Weights of a small mixture-of-experts language model, trained from scratch on English Wikipedia: width 160.
Below are experts of layer 8 (counted from 0) of a mixture-of-experts language model. Rows are named router (the router's row for the expert), up (a neuron's input weights, with its number) and show model dimensions 0-159. Each number is 128 + 24 x the weight over its row's rms, rounded and kept within 0 to 255. Numbers have three digits each.
After each expert's rows: "mostly gets" lists some tokens that are sent to it at least half of the time. This comes from a sample of Wikipedia text that the model never trained on.

# expert 31
router:128091127094150094124155143149132160085103112168120163094142139096138159113145128120129143092141127078136142116131125127124105177111158100131126120151118112163121125175106143105156113131108099110090136104171116127078131131131136136159131127127116132195112100077103108100133118119132164125104109144102114067115128140099154125164092097116137139151151112140101152151122121089127130146136119057118112098182110141131163153124173184087114137101123123116117132138123128094139118110119121
up0:100089104093147092081089108112078122159167164144119119162143146119125098110098161173123133100137130158111120131179157123144160124148148168133151137081126141178107174126106102146118123162116100130100107109129129104114105114135189135105122119114095122163135120139137110160147145130139105109114125126096098158128108143130085120118144108135127154123148118142127111088142135171138097148096143160139138136122139144102123075132131181148082126163111125137151120159129095111096142180116137
mostly gets: " comp", " inter", " ext", " rel", " cons", " int"

# expert 0
router:112151130130120148137130138139159156129122126121130111111155162149135120094093133138160111167043142122135118102145117106140121115128109146142146115095098134126145120103132134120168127104133096100150147124093096121154149113132111128161124106145141175117141145136100101093128158157116123175148194092152153109135140150084106157139104172144127175115143175130200113141157157132130118145144144143182154073148180124115147135147128087122105157118158145125107149103129105108119113122133111
up1:129107141125112149122121104125127157118141159066149164154117121092127130176157149118130122125126101066086155161167156137137162112131137123098102149131099131097167100189128126142128071106091141131097121137127144173103132156113119125140163108168144108122156120162099157117133116106110130150130127092091074110132113134160130089129093126165161105142192155158096139144144101152130115113135122161113104125127117145106106148085131125102117135131105130109095126131135137146110162136165149
mostly gets: " —;", "|---|---|---|---|", "|---|---|---|---|---|---|", "|---|---|---|---", " Candidate", "|---|---|---|---|---|"

# expert 10
router:092102101112122136132105132135086156130113140160139124108167144112156123121115114130175110147110086119110138108120112098116122070122122132137174137120125149120117095107136166102162106132168146155106123164112115102139118092096144124152143093144119136125108139152075113114130192144140110118176147113176166102171139143095107150143102146146088146075110135145128162160128119177134112175135117134157133113134148131206114115115145126117148130127155108107110130133127101123082130135127083
up0:147093120079138092145113121125142184130126095129110101095155116149120131185148140108089115122131123108117152097125095163117143150138149155126152130108089123094114152128115119139128133116162127136144127133148140086127107154102161178097111137135092077123155162117173164109158110098130132126096163146137152141113158163132076120136132113083151111101124109118182101152127100091134147135150128107067129108126134143113128124130142129122095095112109106137139117130173106114089170154175151
mostly gets: " U", " ENG", " FRA", "|", " RUS", " |"

# expert 50
router:127110087153107130093136137137180104155144124141161137124100131188130111099104108139127114138147195144123135126119166112085097135132095123103143105066133118140143142125190104128085150099115096146153141102074128132128103143123137113130133107134122158121132094119108125135083167160127096131115122103126138117139087112133128137145142120161132087113126141111116159153150156119175140118113134130139098150122179082137150075132122104156130140090170113132178113141116123092098120131163105
up2:073165138129135149108157087178098121131133182115109162095153165130110118117153115107154119138127099126112125122093136127166125145128100124115148138155114130141149110132141110121130150139117119164154059111167129158099143161099114159105077150153159113107107116154154107088128157096153109146081116130144091144166164106108137102139110085084120112117136108142141091100141128154101100143107083190122122140114137140118161120136144120168159111147158128122127150118112109108146110164121133
mostly gets: " children", " Women", "ville", " Jones", " Thomas", " Men"

# expert 63
router:097140144113136096125132144145129096115146125134099114134131161113155185128136138137094113138123077110075131124110135097127091146118141121152095137144117114135086184090117120127151098110126109162146136117175089152149116127104126127140154110115132109113154094107113100110104126127146160096115130145095163087127154177149151129105115137064152149138120137139113120114105127158118105172147133109183079138118054117092163126109144148132147139118102127095144130093153132124158084120112096
up0:105202124094152141110143143168137137114120119143108163123147135140149092116104113156152141131092103167116093125128121141134170127123120133144097081109123108133125172105137096138091137093106127100106140130124119091100156123099116142130136139141112127097142125188135183117147126113104125121111160156111110101113151097136112076157077109110118157120124107120107130129085136143102134181183093146149146131176131108143101130125108148133114114109153129111088130093164142165113144169113166
mostly gets: " w", " Bl", " dis", " fl", " cl", " qu"

# expert 47
router:132150114137142154152133142135136105140117114101091097113094125129191128127135128147151123107155141109080121146120177119099126151110133151161133135114123130169073123148123097122150160085052139105125113102141148104127157183143113111122167084106108120067102111111118135127139140114123151088118110126180126137129180117103153129158106143098107150120140117115114120131173123139104082136125142146149119121154110122097130082105116108159124162120113154131118140085089136157176113105116114
up0:094166103124148144166134121140149147099122147168129136166145132123125132126093124141116145109185138158137159124171097087052088144117123173150113116119159106124105177124102110123095135142144107115106091156088124101122128136106137131158127118131134108129132122113138157147137102145105104105122175129092133143120109120117135109140125095113115128156124129104147139118172123112123114125116121138153165083110157132140150157118092165150131164178094132053110135123156114122074099147168149
mostly gets: " d", " g", " sub", " ro", " sc", " c"

# expert 32
router:105115115116110137125134114135135146139164142147169124102084149155140109119077092159166121140128150131095147129102153140129096106102140142109186141103125127124146135143141151118145115114154107127142164102095136113108111140113153111118122064167112122137142149176135091132090177145141123118120164123143125127168092114124129174146152112173146108136115145065142165145131163119153146119132172143083137119127169100128127066111086094132139118104120121156146163143105084123132139121161101
up0:129150122133169160101156123111176126136099146150094139151110101099087145117118119128132156082134124098104128073131137155132123119172113136105164097140141181093148142107105121131110104115123164115151119121160121121107138101142119159120185168101146135134115112140175134117171157127114138142101170125110173149137125175135143104092152105147164135135133122120140114130119149064113140146109133157093133101102117167155115128107106132091145081172148155137106087168126107132142124144136100
mostly gets: " USA", " AR", " ITA", " FRA", " MF", " ENG"

# expert 54
router:137091133094113131106143112126116112146124147134182153082123114195113125108130120141139153125110142133145171152129130098120139123116121128122127123096151147141145161134125165111093147106136108133121165086096092110179105117100171106128133151165147157116111108150109131130106120133131095097092119117117158148154116118103103090128114136182115092145125137106102150171129115108177112154151131143094147166133175095112132112173112136100132151113164153168191133133097125154087124121165106
up0:142156108140095102101117114087141128131097085159101065151120131149108160115150160100088113146120116156090131139115132136142128135095124130114163128101129133102128123131115090139110161171131103151100153143093157099170129116160122117130115123154099129150128123142157131174119101085115133119115100150156083161145126124144182157092121164156111129133166131115157134138066159168174136135134117146085128152116140126150160110153129080120109103088113081125143122125150128112125109094132095
mostly gets: "}", "ski", "ić", " Nelson", " Jones", "ović"